{
  "n_layer": 13,
  "n_empty_slots": 5,
  "shared_expert_gate": true,
  "n_head": 3,
  "n_kv_head": 1,
  "qk_norm": false,
  "tie_embeddings": false,
  "parallel_block": false,
  "doc_mask": true
}
Below are experts of layer 8 (counted from 0) of a mixture-of-experts language model. Rows are named router (the router's row for the expert), gate (a neuron's input weights, with its number), up (a neuron's input weights, with its number), down (a neuron's output weights, with its number) and show model dimensions 256-383. Each number is 128 + 32 x the weight over its row's rms, rounded and kept within 0 to 255.
After each expert's rows: a language model's description of what the expert responds to; "comes before" lists some tokens at least twice as common just after its tokens as in all text. This comes from a sample of Wikipedia text that the model never trained on. Tokens count by the router's weight.

# expert 22
router [134 169 143 127 141  77 137 134 189  95 169 148 189 140  66 156 110 170 132 125 183  96 192 126 165  83 162 152  75 155 197 148 140 169 134 139 134 134 136 187  86 132 157  72 130 127 161 116 153 130 132 144 134 157  61 134 170  87 121 116 100  94  53  74 109 177 174  49 131 158  79 150 111 111  72 135 163 108  94 134 116 131 126 181 105  42 109 114 129 113  97 143  85 196 130 115 105 129  84 125 159 118 106  89 106 140 147  94 150 162 125 161 107 124 191 102  90 130 136 117 183 147 101 138 137  55 148  81]
gate2 [125 127 142 146 115 124 145 101  99 126 116 138 165 125 147  93  77 142 158  97 125 112 138 155 126 178 140 165 169 120 119 149 115 159  83 105  73 197 187 136 117 160 158 144 178 122 108 120 139 168 109 131  84 156 109  72 122 150 104  98  98 146 194 130 166 106 139 145 129 181  91 154 104 140 143 102 110 102 132  95  74 169 132 144 104  87  97 114 123 135 113 144 150 123 124  92 162 176 176  89 106 153 113  68 165 156 166  81 138 195  19 138 108 127 146  86 156 159 137 128 155 115 214 131 159  98 127 175]
up2 [ 81 117  92 150 156 111  96 160 141 102 133 128 120 168 109  83 136 108 185  59 181  93 106 150 146  24 119  68 143 157 164 169 128 116 169 152 108  97 122  50 104 126 114 160 104 147 104 152 110 154 165 137  89 134  51 138 137  95  91  98 106 152 146 151 140  71 166 135 104 199 122 167  96 117 176 137  55 156  80 137 167 156 123 150 114 122 111 122 129 145 185 136 197 169 103 135 183 111 127 144 124 188 171 161 122 165  90 149 118 177 122 127 132 170  98 134 120 117 107 127 111 135 117 101 118 101 195 153]
down2 [133 164 128 145 134 139 108 129 114 133 121 123 116  92 134 117  71 145 136 113 159  90 190 108 111 136 107 114 186 124 165 112 200 143 153  87 154 122 122  71 122 147 122 188 136  95  76 143  93 132  83 166 194  82 128 125 118 195 123 181 112 144 167 110 177 162 149 118  89 120 111 144 115  53  57 141 129 140 158 108 140  98 115 164 130 122 109 119 160 108 124 137 114 127 128 119 155  95 180 153 150 125  88 160 148 125 118 153 138 128  63 100 151 189 127 102 135 174 122 121 143 110 126 162 127 147  91 103]
It responds to: Words introducing alternate names, translations or terms, such as as, called, meaning, considered, or, and Japanese byte pieces in linguistic text.
comes before: " |", " \"", " a", ":", " to", " of"

# expert 4
router [124  98 129 164 167  80 146  75 119 127 154 110 103 123 164 170 119  80 154 143 141 121 125  88 116 103 155 114 125  94 121  65 149 115 146  60 188 135 125  73 161 151 126 115 149 115 154 114 152 114 129 163 132 120 135  80 168 104 105 178 145 142 138  87 141 133 150 133 141 133 102  62  59 190 168  91  88 211 104 148  60 107 107 113 159  91 131 118 154 143 120 150 153 117 122 129 150 142 116 162 117 102  99 114 106 148 155 158  78 126 106 157 166  93 107 196 112 161 130 130 121 128 152 123 154 127 131 143]
gate2 [150 102 171 117  63 136 154 103  96 116  87  65 136 118 128 176 105  71 200 186 101 102 152  74  82  86 125 133 162  74 101 156 123 151 111 178 110  97  49 123 150  90 178 125 130 146 112 202 132  93 101  53 101 171  93 112 147 161 118  94 131 170 158 150 133  88  87 141 163 171 116 164  96 132 135 194  88  76  90  96 133  88  81 117  99 116  83 163 187 115  92  74 149 127 172 104 101 117 131 153 162 152 163  79 135 125  95 127 115 147 121 110 195 120 154 134 156  97 113 133 177 130 173 119 100 147 144 122]
up2 [154 139  80 117 118  93 104 138 151 154 130 167 105  91 153 116 150 130  46 110  95 134 120 194 137 103  95 140 131 101 130  99 105 183 159 145 194 155 139 131 145 100 116 164 115  90 112 120  73 103 139 147 122 109 145 103 103 138  60 130 155 132 119  67 117 151 172 147 110 165 109 106 187  95 161  87  77 117 142  95 151 173 136 130 196  89 153  98 127  73 132 110 118 107  89  95 121 138 126 129 132  49  88 127 109  94 173 133 151 122 152 129  76 155 156 138 171 143 194 133 172 118 108 125 154  97  64  83]
down2 [116  99 151 144 142  87 160 132 135 127 181 198 158 126 150 100  90 135 105  89 179 146 147 120  97  94 142  76 112  53  75 150 130 120 160 145 139 169 146 157 125  85 102 140 116 118 145 118 120  86 104 173  93 161 102 204 135 163 193  96 130 139 147 165 123 122  95 155 121 169 103 139  91 120 121 139  80 111 242 122  63 131 128 163  87  69 149 193 180 134 153 125 165 145 123 163 167 151 124  92 119 133 147 119 115 117 116 150 129 103 141 177 171 174  96 140  74  84 107 124 109 173 119 114 129 114  82 112]
It responds to: Numerals and number words in scores, tables, dates, measurements and counts, such as 2,225,000, 111–109, two, million.
comes before: "–", ",", ".", ")", "%", "th"

# expert 21
router [133 111 159 173 111  89 172 107 153 127 130 124 167  96 137 119  86 140 139  62  94 133 101 133 127 130  72 110 127 145 126 138 149 128  89  90 138  86 139  98 172 144  85 119 130 111 138 145 106 146 141 167  90  91 136 101  81  53  87 131 130 120 101 146 109 148 156  90 128 181  82 141 104 141 140 190 111 155 104 100 111 128 144  99 102 115  91  80 149 125 109 159 118  86 139 111 118 179  93 134 129 150  98 116 160  94 157 148 131 122 143 127 136 146 140 100 179 158 102 117  84 159 113  76 124 106 145 185]
gate2 [120 116 145 129 136  88 106  82 141 166  98 151 130 120 101 106 156 137 111 181 172 165  32  96  86  59 102 116 151 155 107  73 124 194 105 117 138 156 149 110 162  75 158  76 137  60 155 127  76 213 185 165 206 146 141  67 104  92 100 102 123  89  99 124  89 123 121  95 162  96 100 139 146 198 143 161 137 162  93 162 130 108 101 164 170 138 110 106 103 107  79 106 149 156  58 169 168 132  92 151 163 109 151 156 105 159 121 121 166 121 124 105 177 161 125 141 120 144  78 121 111 150 138 141 171  61 119 117]
up2 [145  59 149  59  78  97 123  91  95 101 119 117 141 170 107 116 141 117 173 134 137 117 131 187 138 165 121 136 117 154 158 141 185 134 173 117 115 105 115 182 136 162 142 147 129 144 113  87 126 151 138 167 132 101 115 124 170 100 134 108 160 107 133 157 140 159 111 199  98 171 189 165 118 106  80 109  92  99 153 133 146 115 120 140 144 125  92 145 154 129 118 123 167 139 166 123 169 105 128 139 101 212 128 116  70 146 130 103  72 166  75 115  69 116 192 113 116 139 126 136 124  94 145 140 107 146 131 122]
down2 [161 153 148 102 159 184  95 113 180 122 133 134 148  81  97 100  66 116 107 143 115 115 102 221  84 159 147 126 116  99 133  57  71 124 101 162 143 140 120 167  85 134 114 195 165 118 193 132 124 107 124 165 151  99  97 136 103  79 213 112  93 166 140 112 166  86 137 172 157 107  92  99 120  79  90 138 117  90 143 144 133 119 151  97 178 143 170 139 153 154 118 163 125  90 139 103  79 155 174  89 118 128 172 127 154 109 157 112 152 133 122 128 139 161 134 177 114 116 104  61 102 111  56 187 156 136 161  99]
It responds to: Numbers and column headers in sports and election tables, such as 0, 3, W, Pld, Votes, %.
comes before: " |", ";", ".", "%", "–", "|---|---|---|---|"

# expert 19
router [146 141 147 104 126 153 104 121 139  76 110 115 114 124  83 173  95 116 134 157 156  95  87  94 148 112 165 123 133 128 104 158 102 221 135 145 119 187  49 184 126 152 106 108 111 133 125 160 186  76 160 142  97 141 186 159 143  70 145 140  63 159  82 119 122 113 149 148 111 147 143 104  81 113  70  91 135 132 131 221 151 142  95 102 139  85 106  74 125 114 106 151 104 158  82  96 137 112 162 120 137 170 116  90 121 147 119 136 122 115 144 121 136  77 146 161 105 145 122 112  94 125  92 236  93 142 142 135]
gate0 [101 127 117 128 205 125 160  73 109  95 113 127 166 121  93 153 119 141 152 150 154 127  68 139 185 112 152 145 121 122  75 116  50  56 135 118 128 100 149 161 159 142 163 193 148 157  98 176 149 141 175  74 125 145 177 133 121 174  90 128  96 117 123 111 132 163 157 139  78  84 179 132 149 159 100 107 111 156 120 142 121 138 123 110 160 131 164  92 222 116 133 131 110 138  97 139  93 181 158 181 107 193 135 104 103 106 111 103 128 160 144 166 132 123 114 103 177 118  84 132 107  87 161 101 135 135  81  80]
up0 [130 112 125 157 188 118  82 124 150 160  99 121 127 104 132 103 146 146 125 128 122 147 150 108 124 105  72 104 127 133 151 196 129 120 143 172 133 174 109 152 104 114 165 101 117  95 147 129 133 138 183 180 117 149 215 127 107 142 124 143 200 201 116  97 107 154 145 116 159 149  94 162 115 126 150 131 103 134 190 123 190  90 108 211  85 107 119  99 127 157 171 132 138 155 146 121  96 148 124 104 158 129 140 194 109 105 133  92 153 141  87 151 146  96 125 156 159 119 106 148 119 164 165 147 187 133 116  82]
down0 [103 151 163 140 182 110 120 180 152 122 140 109 149 138  81 105 175 121 156 115 150 131 127 137 102 149 148  90  82 136 100 181 172 120 121  91  82  66 166  97 118 181  74  95 123 105 110 122 100  88 162 125 130 107 136 109 164  77 114 113 143 122 147 162 116 117 116 131 148 107 113 140 184 183 109 146 103  91 113  87  91 124 117 182 121 153 129 136  93 137  79 134 117 148  99  98 100  85  73 168  77 102 137 131 117 150 138  92 114 141 130  93 130 101 106 148  96 143 115 155 117 131 144  91 144 134 156 138]
It responds to: Commas after birthplace or location names, past-tense verbs like was, died, arrived, and degree signs or digits inside geographic coordinates.
comes before: ".", ",", "\n", "°", " in", " and"

# expert 36
router [ 93 130 165 102 144 110 108  99 146  86 167 129 147 156 160 157 104 138 102 113 167 120 188  70 104 112 145 130 130 121 105 164  90  80 130 139 131  88 144 163 101  80 161  82 148 135 167 127 101  26 129  57 117 142 136  78 100 105  95  69 107 146  99 167 136 128 112 127 156 130 148 152 108  80  99 138 135 128 100 121 175 146 117 183 113 132 148  56 131  94 122 147 116 140  99 127  97 100 145 109  64  99 131 147  87 110 131  84 180 128 191 112 121 110 131 145 177 128 104 138 158 120 138 100 110 115 136 126]
gate0 [132 100 110 117 183 160 158 141 153  69 144 174 156 106 115 136 137 134 110 144 136 139 109 121 137 114 115 149 155 156 100 149 104  86  97 160 115 101  96 144 135  70 177 133  96 138  70 167 107 128 190 154 176 116 143  94 159  71 230 120  85 145  94 157  97  94 101  37 101 153 160 129  80 115 165 123 100 140 123 159 138  95 156 116 119 148  38 164 191 119 102 107 125 131 128  99 132 120  67 167  86 158 150 154 114 128  81 135 158 139 102 119 118 143 107 139  66 177  73 125 140 137 165 144 132 139 159 148]
up0 [143  94 131 158 124 111  83 152  82 126 149 154 148 145  72 170 113 196 113 153 110  54 157  85 140 114 140 103 151 108 114 105 113 147 132 134  42 155 111 144 138  96 108  99 192 149 140 113 150 144 150 141 126 117 148 111 201 158 130 214 157 171 149 175 153 155 101 155 184 112 114 132 168 125 119  83  87 184  83  66  88  81 123 115 158 133  84 102 191 109 136 112 121 182 127 103 112 124 130 120  96 173 122  51  93 152 111  95 117 156  85 105 101 137 170 132 175 100 159 148 143  85 160 136 147 141 108 132]
down0 [144 143 123 165 141 154 114 109  88 120 170 135 135 107 159 134 148  97  19  56 173 131 132 112 149 136 126 155 126  85 129 113 159 103  65 117 134 193  87 137  61  70  83 134 180 160 145 154 182 131 132 159 122  85 135  84 123  99 112 122 125 135  94 169 178 125 116 151  91 104 120 131 129 123 190 125 137 105 132 184 199 129 125 133 104 140 159 115 120 119 175 193 110 125 167 128  41 101 118  88 131  81 140 163 119 138 180  97 136 165 131  97 147 173 136 110 154 133 113  72  77 134 105 127 114 133 165 142]
It responds to: Auxiliary verbs, pronouns and negation in clauses, such as was, is, has, not, would, been, he, who.
comes before: " was", " be", " a", " been", " also", " not"

# expert 9
router [ 95  79  90 146  61 143 157 160 170 132 122  90  93  83 107  95 134 103 100 117 124 104  90 183  96 138 128 119  68 188 112  84  68 104 141  95 121 132 175 113 145 134  96  84 154 134 117  97  79 126 147 143 131 139  97 172 184 136 124 136  83 164  88  96 152 131  16 126 147 136 165 185 140 121 126 110 151 167 155 100 175 147 153 112 138 149 127  91 110 115 109 101 108 121 118  84  94 157 132  92 156  98 155 101 165  83 116  86 142 129  61 216 138 171 117 141 116 106 139  84 172 148 144  89 113 172 131  78]
gate2 [156 129  97 124 153 153 110  51 215 161 109 153 120 130 105  49 168  42 138 128 153 116 103 101 153 120 143 139  98 181  60 144 125 150  95 125 156 135 124 203 103 139 135  95 147 132 151 212 137 106 138 166 113  82  80 118 118  87  96  65 157 138 131 109 162 133 119  90 130 159 152 157 133 177 113 141 138  93 122 127 153 159 118 107 139 137 135 141 107 118  83 131 158 173 126 152 155 127 175 136  84 149 136 121 138  92 207 136 129 157 103 121 127 177 175 122 116  66 180 121 100 146 121 151 108 133 186  72]
up2 [ 67 128 111 164 120 136 108 117 147 119 143 141 128  95  82 106 116 140 167 154 141 123 121 127 105 143 142  73  98 152 121  50 102 128 114 125 159 153  49 165  91 125 174 133 129 148 140 133 139 157 142 172 162 146 118 168 126 161  90 151 162 132 128 126 181 150 168 127 146 135  97 115  64 114 125 139 172 153  85 168 126 125 139 126  78 104  92 134 185  85 115 142 106  55 113 113 119 156 184 140 131 136 102  56 160 183 155 179  94 101 163 202 174 161 136  77  99 185 140 120 131  91 169 172 134  97 113 152]
down2 [130 114 159 108 111 144 162 152 125 127 137  71 104  90 152 155 136 133 197 156 168  96  96 107 116 102 141 161 101 134 143 135  90 127 130 159 190 133 106 183 140 189  98 153  93 176 165 189 147 190 108 153 153 128 166 109  78 121 147 129 148 184  83 115  72 146 121 169 137 125 171  81 140 113 147 107 129  76 136 136 157 137 141  94 151 109 149 119  93  88 102 180 114 125 171 165 116 127 195 150 173  96 105 100 102 107 116 207 158  89 116 142 128  82 105  68 125 146 148 136 101  86 141 138 173 172 130 145]
It responds to: Conjunctions and list commas joining items or clauses in running prose, such as and, or, but, although, including.
comes before: " and", " the", " but", " which", " a", " including"

# expert 31
router [120 102 148 168 159 160 113 176 156 123  90 103 137 143 140 133 140 105 115 124 101  98 110 168 140 208  87 126 122 140 168 151 108 109 118 174 181 159 125 100  91 165 114 114 153 159 121 125  97 131 123  75 151 165 107 125 158  84  36 113 153  87 122 114 118 137 101  82  79 126 191 219  74 106 126 197 181 110 131  92 122 101 127 124 153 158 106 129 118 132 123 147  93 179 125 127 125 112 157 147 159 175 105 159 146 144 128 146 123 110 111 109 153 141 101 108  82 110 128 142  98 110 116 116 189 198 126  34]
gate3 [112 162 106 116 203  80 135 131 149 108 155 135 138  74 142 120  94 148  58 164 137 101 130  98 105 148 108 165 122 109 141 202 156 143 115 161  44 156  79 121 151 110  86 104 119 120 157 114 104  60 113 143 122 111 148 160 137 118 146  98  87  47 128 104 133 132 134 121 107  90 161 162 102 188 113 101 138 116 140 127 123 131  94 145 155 206 191 208 136 179 102 164 114 152 147 159 127 135 116 142 134 111 126 128  56 131  87 169 173 140 119 113 106 151 169  87  87 125  90 186 167  55  95 153  84 159 148 151]
up3 [109 142 101  93 139 166 113 163 141  98 187  67 163 130 202 158  90  87 114  98 126 174  81 144 176 144  92  56 181 128  88 138 121 127  78 123 188 129 156 141 182 164 100 201 119 141 144 120 142 126 140 202  72 110 125 141 121  94 112 184 105 134 146  99  86 169  25 179 144 197 134 112  87 168 136 126  95 155 143 137  88 133 148 127 127 194 130 132 143 168 151 127 115  86 203 158 147  92 131 115 177 155 144 145 107 129 150 104 131 120 132  88 155 129  95 128  74  99 125 109 127  52 137 139 156 125 115 145]
down3 [117 104 143 148 110 166  96 153  86 133 102 174 134 147 105 153 108 159 117 118 110 164 117 165 115 100 106  85 115  62  80 187 115 160  70 162 156 134 135 146 106 127 105  93 169 110 115 122 135 152 174 215  94  92  97 140 101 155 176 128  98 148 145 137  78 135 154 139 130 133  89 166 145 152 145 153 110 124 124  93 120 131 104 131 148  84  33 134 141 104  89 127 111  93 159 127 120 180  86 112 123 127 124 197 200  99 134 115 131 130  71 183 101  90 116 118 167 110 179  88 125 149  95  84 148 155 157  87]
It responds to: Prepositions linking a noun or verb to its complement, mostly of, to, for, into, between, among, as in largest of which and came to power.
comes before: " the", " a", " his", " its", " their", " her"

# expert 29
router [164 145  70  88 139 142 143 105 131 136  83 125 126 158  94 135 112 152 140 136 123 164 128 134  99 109  88 104 154 155 179 166 143 135 133 130 154 122 133 118 133 103 162 122 128 130 110 125  62 142 162 107  99 151 145 131 121 120 116 153 125 119  63 137 137  84 172 150 123 114 105 172 212 147 155 176 118 115 178  86 135 118 148 131 120  94 182 143 149 108 136 132 100 172 229 123 157 162 116 116 132 123 143 167 170 127 113 138 102 157 183 120 131 177 152  73 131  93 179 208 130 134 124 144  92  96 164 107]
gate2 [137 138 139  97 129 118 197  75 138 100  75 147 104 173 151 183  84  80 109 134 172 148  93 215  55 138 135  99 151 171 153  94 135  89 120 202 165 118 127  88 150  91 147 121 125 173 131 145 127 114 126 130 121 183 131 151 157 145  72 141 138  72 173  76 129 110 184 120 159 145 151 171 115 155 186 110 101 150 119 130 128 118 160  98 109 138 148 114  99 141  71 156 111 124 112  76  81 118 130  76  92 138 141 129 141 147 189  96 150 128 177 161 112  79 137 154 154  78 172 170 135  98  95 122 129 142 108 151]
up2 [146  80 120 160 133 180 131 135  77 130 153 152  87 131 161 103  79 118 109 118 123 164 141 105 133 191 137 123 124  26 113  91 152 159 123 175 115 102  50  69 152 141 140 168 178 133  98  91 107 119 142 133 134 130 120  89 116 178 138 134 134 168 165 107  93 153 145 176 136 145 135 148 177 140 145 134 130  71 132 162 122 155  96 121 177 116 159 133  85 103 199 108 129 136  99  95 161 171 102 127 172 126 129 124 133 158 143 139 202 104 110 159  75  54 133 106 138 163 137 109 167 118 130 100 128 155 115 145]
down2 [170 117 145 166 154 156 111  93 144 114 172 142 127  80 135 137 104 101 109  96 107  83 115 137 145 140 138 124 179 133 126 130  86 115  87 163 175 114 138 103 141 132 163 136 118 100 112 118  98 133 172  94 134  94 222 173 127 132  97 111 128 142 138 176  84 148 144 136  82 161 112 108 109 163 146 150  97 213 145 133  87 103 103 171  52 122 163 169 137 122  93 147 148 165 177 142  88 187 165 175  75 157 130 119 141 173 138 123 104  84 171 129 150  96 116 160  99  60 127 135  90 104 139 122 115 102 124 111]
It responds to: Line breaks ending table rows, list items or captions in infoboxes and tables, plus a few label words like Binomial, UTC, Known.
comes before: "|", "-", "\n", "=", "American", "Personal"

# expert 1
router [100 103 155 125 160 143 158 116 107 115 144 155 158 158 199 154 153  84 164 127 129 152 108 118 124 116 146  98 115 153  92  98 100  62 100 124 129 147 203 118 133  91 100  95 146  90  77 120 159 205 149 132 181 164 137 103  33  86 122 120 122 110 132 169 120 129 133 162 183 120 108 142 123 164 165 118  89 131 165 189 145  91 157 150 113 110 127 165 157 117 132 131 104 139 145  53  79 123  91  72 166 113  94 183 159 117 132 118 164  94  69 101 110 109  57 111 161  84 121 154 190 147 143 146 122 179 122 131]
gate2 [ 87  99  80 165 110  89 100 106 160  95 112 175 144 109 164 182 187 147 138 173  75 111 108 115  76  98 124 153 186 114 129  80  47  96 132  90 150 188 112 126 146 146 151 181 139 139 189 135 134 108 160 182 151 117 109 167 119 112 155 145 116 157 125 136  96 128 125  91 130 116 107 133 104 153 145 127 104  89 131 104 157 156  80 116 181 101 140 101 120 129  96 121 172 204 159 123 129 121 123 145 112 152 180  64 118 115 110 115 133  96 116 154 128 184  75 118 105 118  76 118  41  67 184 154  74 141  74 187]
up2 [140  53 117 111  90 181 130 111 191 129 144 143 112 124 236 112 129 142 108 108  97 108 155 128 130 148  82 144 183 115 137 139 178 179  51 112 135 140 103 160 130 110  89 129 103 134 129  89 117 124 148 157  91  62 104  84 120 134 188 136  93 140 108 111  69  93  67 148 128 140 160 169 148 150 139 122 119 114 118  86 122 114 147 108  52 223  93 168 101 138 196 153 103 167 178 115 158 188 105 184  96 114 171  70 177 132 119 159 131 123 149 183 117 150 135 157 148 142 111 125 119 145 125 107 128 132 132 163]
down2 [120 113 127 105 166  86 171  98 160 112  93 121 162 102 128 138 150 145 137 159 162 197 136 188 127 102 145  85 116  94 206 109  92 128 170  95 151 141 154 154  87 102 116 177 142 122 110 119 126  90 138 143 138 112  67 161  92 171 140  97 171 136 132 135 139 175 124 124 141 125 144 159  93 117 120 112 148  87 120  21 148  80 118 146 159  97 127 167 140  98 115  95 111 105 105 125 102 151 142 108 170 111  84 150  52 157 122 155 163 110  81  60 117  97 146 140  99 123 129 115  95 101  60 126 112 140 152 157]
It responds to: Ordinal and time-frame words, plus the following word, such as first, second, next, during, and 20th before century.
comes before: " of", " century", "-", " year", " to", " round"

# expert 38
router [131 104 190 120 180 110  84 153 178 120 115 156 141 110  96  71 118 127 171 105 172 131 140 118 115 108 136 210 138 118  81 124  83 131 128  58 140 148 115 109  80 103 148  98 122 140 117 140  72 129 113 118  94  88 127 142 138 111  67 111 156 106 130  91 118 146  99  87 192 142 127  70 161 162  87 142 177 105 175  88  84 123 172 150 152 130 165 155  75 130 136 171 116 148 141 142 107 131 175 104 147 108 139 145 141  90 107 118 139 153 155 134 137 150 135 151 123 110 133  98 106 160  90 128  64 101 176 104]
gate0 [ 88  82 113 174 102  90 108 126 156 184 113  97 160 137  62 113 126 118 193 125 160 106 161 196 141 159  82 132 159 104  94 139  81 143 168 173 162 141 106 162 102  94 139 137 108 112 127 166  87 151 204 128  49 196 153  65 142 107 120 126 135 104 101 106 130 116 135  92 160 118 107 126 115 104 155 128 161  40 131 142 103 197 163 121 126 138 124 125 103  67 134 116 151 103  92 226 141 185 116 130 164 177 132  83 104 161 142 129  84 126 175 141 129 124  64  75 183 152 134 141 172 134 190 164 188 118  90 165]
up0 [128 119  62 162  64 111 151  85 164  58  69 108 150  98 148 153 123 185 158 141 110 117 191 102 124 107  90 104  78 145 139 135 144 182 153 156 148 118 128 133 127 159 144 100 107 173 131  90 156 111  64 126 177  89 121 138  94  99 103  80 159 122 140  90 152  63 101 190  95  95  87 130  68  46 152 157 138 171 139 167 138  85 152 135 177 137 120 160 117 132 141 109 181  92 110 156 101 114 142 152 116 130  82 149 108 150  96 148 151 163 164  58  80 105  88 132 143  64 210 152 116 141 111 141 136  92 142 105]
down0 [101 143 137 169 186 133 148 147 184 157 140 111  96  85 176 122 110 115 120 136 134 173 132 139 144 128 135  93 130 146 186 137 114 112  94 158  86  99 131 138 105 127  99  98 144 162 112 128 101 106  85  70  98  62  87 185 160 153  84 130 178 135 118 158 137  99 156 196  92  94 147 139 142 139 190  97 174 144 146  86 121 135 126 117 145 115 103 173 147 102 111 143 161 130 125 120 170 144  77 107 168  30 125 144 157 153 115 132 110 119 159 154 146 129 150 144 113 110 103  71  74 135 150 181 116 132 105 148]
It responds to: Line breaks ending paragraphs and words inside section headings with their == marks, such as Career, Awards, Early, Personal, History.
comes before: "\n", "==", "-", "===", "The", "In"

# expert 16
router [ 89 138 187 125 121 138 161 148  63 139 151  54 152 106 120 142 118  77 113 121 157 135  91 170  93 111 129 130 110 123 193 132 130 221 115  69 154 141  86 140 147  96 105 138 149 127 148 101  90 157  96  30 195 148 125 107 102 134 106 127 185 122 102  91  58 169 167 115 117  96 167 192 126  99 194  81  91 102 135  85 132 102 149 168 148  90 134  96 132 156 125 162 161  74 144 171 120 128 150  58 143  91 138 145 159  86 146 141 133  75 106  63 158  86 137 110 121  83  99  80 147 135 144 170 140 118  25  91]
gate3 [137 144 102  81 156 117 118 115 103 150 176 131 183  64  98 139  71 133 115  90 149 165 154 138 134 102 115 139 103 131 167 128 106  67 119 111 121 178 167 138 154 166 176 206  85 142  98  94 156  72 193 128 158 149 138 137 150 149 145  99 152 136 169  47 125 128 147 131  46 128 139 219 147 145 148 153 153 148  95 130 179 123 122  89 164  76 155 120 171 131 174 119 138 148 156 147 115 116 102  50 186 102 116  69 118  82  98 139 159 123 100 164 125  84 104 102  87 128 114 134 159 143 142  90 119 103  94  78]
up3 [145 119 137 171  73  73 138 156 113 125 152 151  79  80  77 120  67 110 101 135 109 168  60 132 162 190  97 176 142 119 154 144 163 153 144 105 113 110 159 128 148 136  78 125 109 157 136 139 105 160 131 132 101 167 214 118  64 113  70 113  96 174  82  96 157 162 144 117  80  96  75 105 129 107  93  68 159 112 139 143  38 117 122 151 154 181 106  64 165 132 109 161 153  92 114 109 116 162 114 108 109 152 137 119 107 159 167  81  64 140 126 135 146 105 133 145 125 222 125 146 173 109 145 194 106 142 159 117]
down3 [117 134 194  33 108 108 117  84 151 111 148 142  99 105 129 201  90  89 152 153  79 154 127  83 125 117  95 149 182 125 175 107 206 170  93  75 102 101 136 123 128 138 177  72 179  95 138 156 148 154  76 176 202 123 128 120 156 119 155 133 137 145 107 129 138 135  90 130  98 134 172  77 109 122  96  77 190  93 133 151 125 103 115 136 152 108 102 111 108 169 122 171 129  88 136 151 114 103 145  61  85 161 103 131 102 106 102  55  90 111 136  57 108 142 150 153 128 126 114 121 148  94 118 141 130 136 218 120]
It responds to: Commas after introductory phrases and subordinators like when, where, however, because, plus reporting verbs such as concluded, announced, wrote.
comes before: " the", " he", " a", " it", " that", " his"

# expert 30
router [151 108 101 158 168  99 142 111 191 124 106 126 127 132 126 162 128 146 148 101 168 132 122  92 133  44 151 156 132  71 175 115 137 137 122 106 139 138 120  82 186 164 125 194 157  71 147 150  78 124 109  84 154 109 119 134 167 149 139 140 175 162  74 155 172 103 128 144  91 105 154 100  91 143  72 146  92 124  95 161 110 145  89 124 133  88 102 173 144 124  77 150 151  74  89 127 120 143  77 184 131 116 102  59 131 166 137 163  75 138 132 154 127 109  90 106 111 182 149 140 135  83  98 121 162 114 185 139]
gate2 [144 173 107 127  42 136 131 129 167 105 144 148  98  56 135  56 169 120 122 164 128 181 133 121  93 108  65 163 142 139 199  85 149 151 116 161  64 118 170  99 142 143 143 167 130 120 146 188  90  71 125  72 143 148 170 103 132 137 197 133 140 134 197 131 148 120 122 197 133 158 114 106 148 150 119 124 134  93 152 135 141 133  84  78 106 144  69 162 130 116 106 140 108 147 167 110 172  86  92 131 142 118 160 124 118 121  92 161 104 107  83 172 171 125 109 118 157 106 176 113 158 165 119 128 141 127 126 133]
up2 [210  73 124 166 166  90 112 180 143 150 136 121 102  77 142 165  34 162 193 140 150  80 102 102 153  83 128 157 149 114 124  79  81  69 130  99  90 123 112  72 111 171  70 153 146 102 159 134 137 163 126 139 102 166 137  52  91  95 138 153 131  95 141 176 103 189 131  95 152 133 102 134 113  84 154 117  92 122 100 132 134 122  92 140 182 106 143 151 131 174 157 107 105  95 172 160 149 173 103 143  96 137 129 183 136 141  92 145 104  92 136 124 138 168  81 157  99 155 143 176 130 160 111 107 161 152 137  92]
down2 [143  94 140 112 207  90 104 112 156 108 141 161  93 164  91 134 104 113  66  62 171 115  77 120  94 158 132 120 171 151  98 168 152 156 154 101 126 151 131 124 116 133 116  29 124 138  97 129 134 153 170 199 113 145  93 128 117 138 113 106 131 168 105 111 117 153 100 160 133  93 186 127 118 160 119 128 108 164 146  96  40 185 139 110 118 199 106 137  45 128 152 139 176 110 115 152 123 123 129 108 117 118 125 108 156 116 198 159 132 146 119 160  96 116 154 122 160 116  98 111 159 140 112  81 105  67 106  87]
It responds to: Digits, decimal points and unit symbols inside codes, coordinates and measurements, such as ISBN 978, CAS numbers, ′, °, ft.
comes before: ":", ")", "–", "′", "″", " /"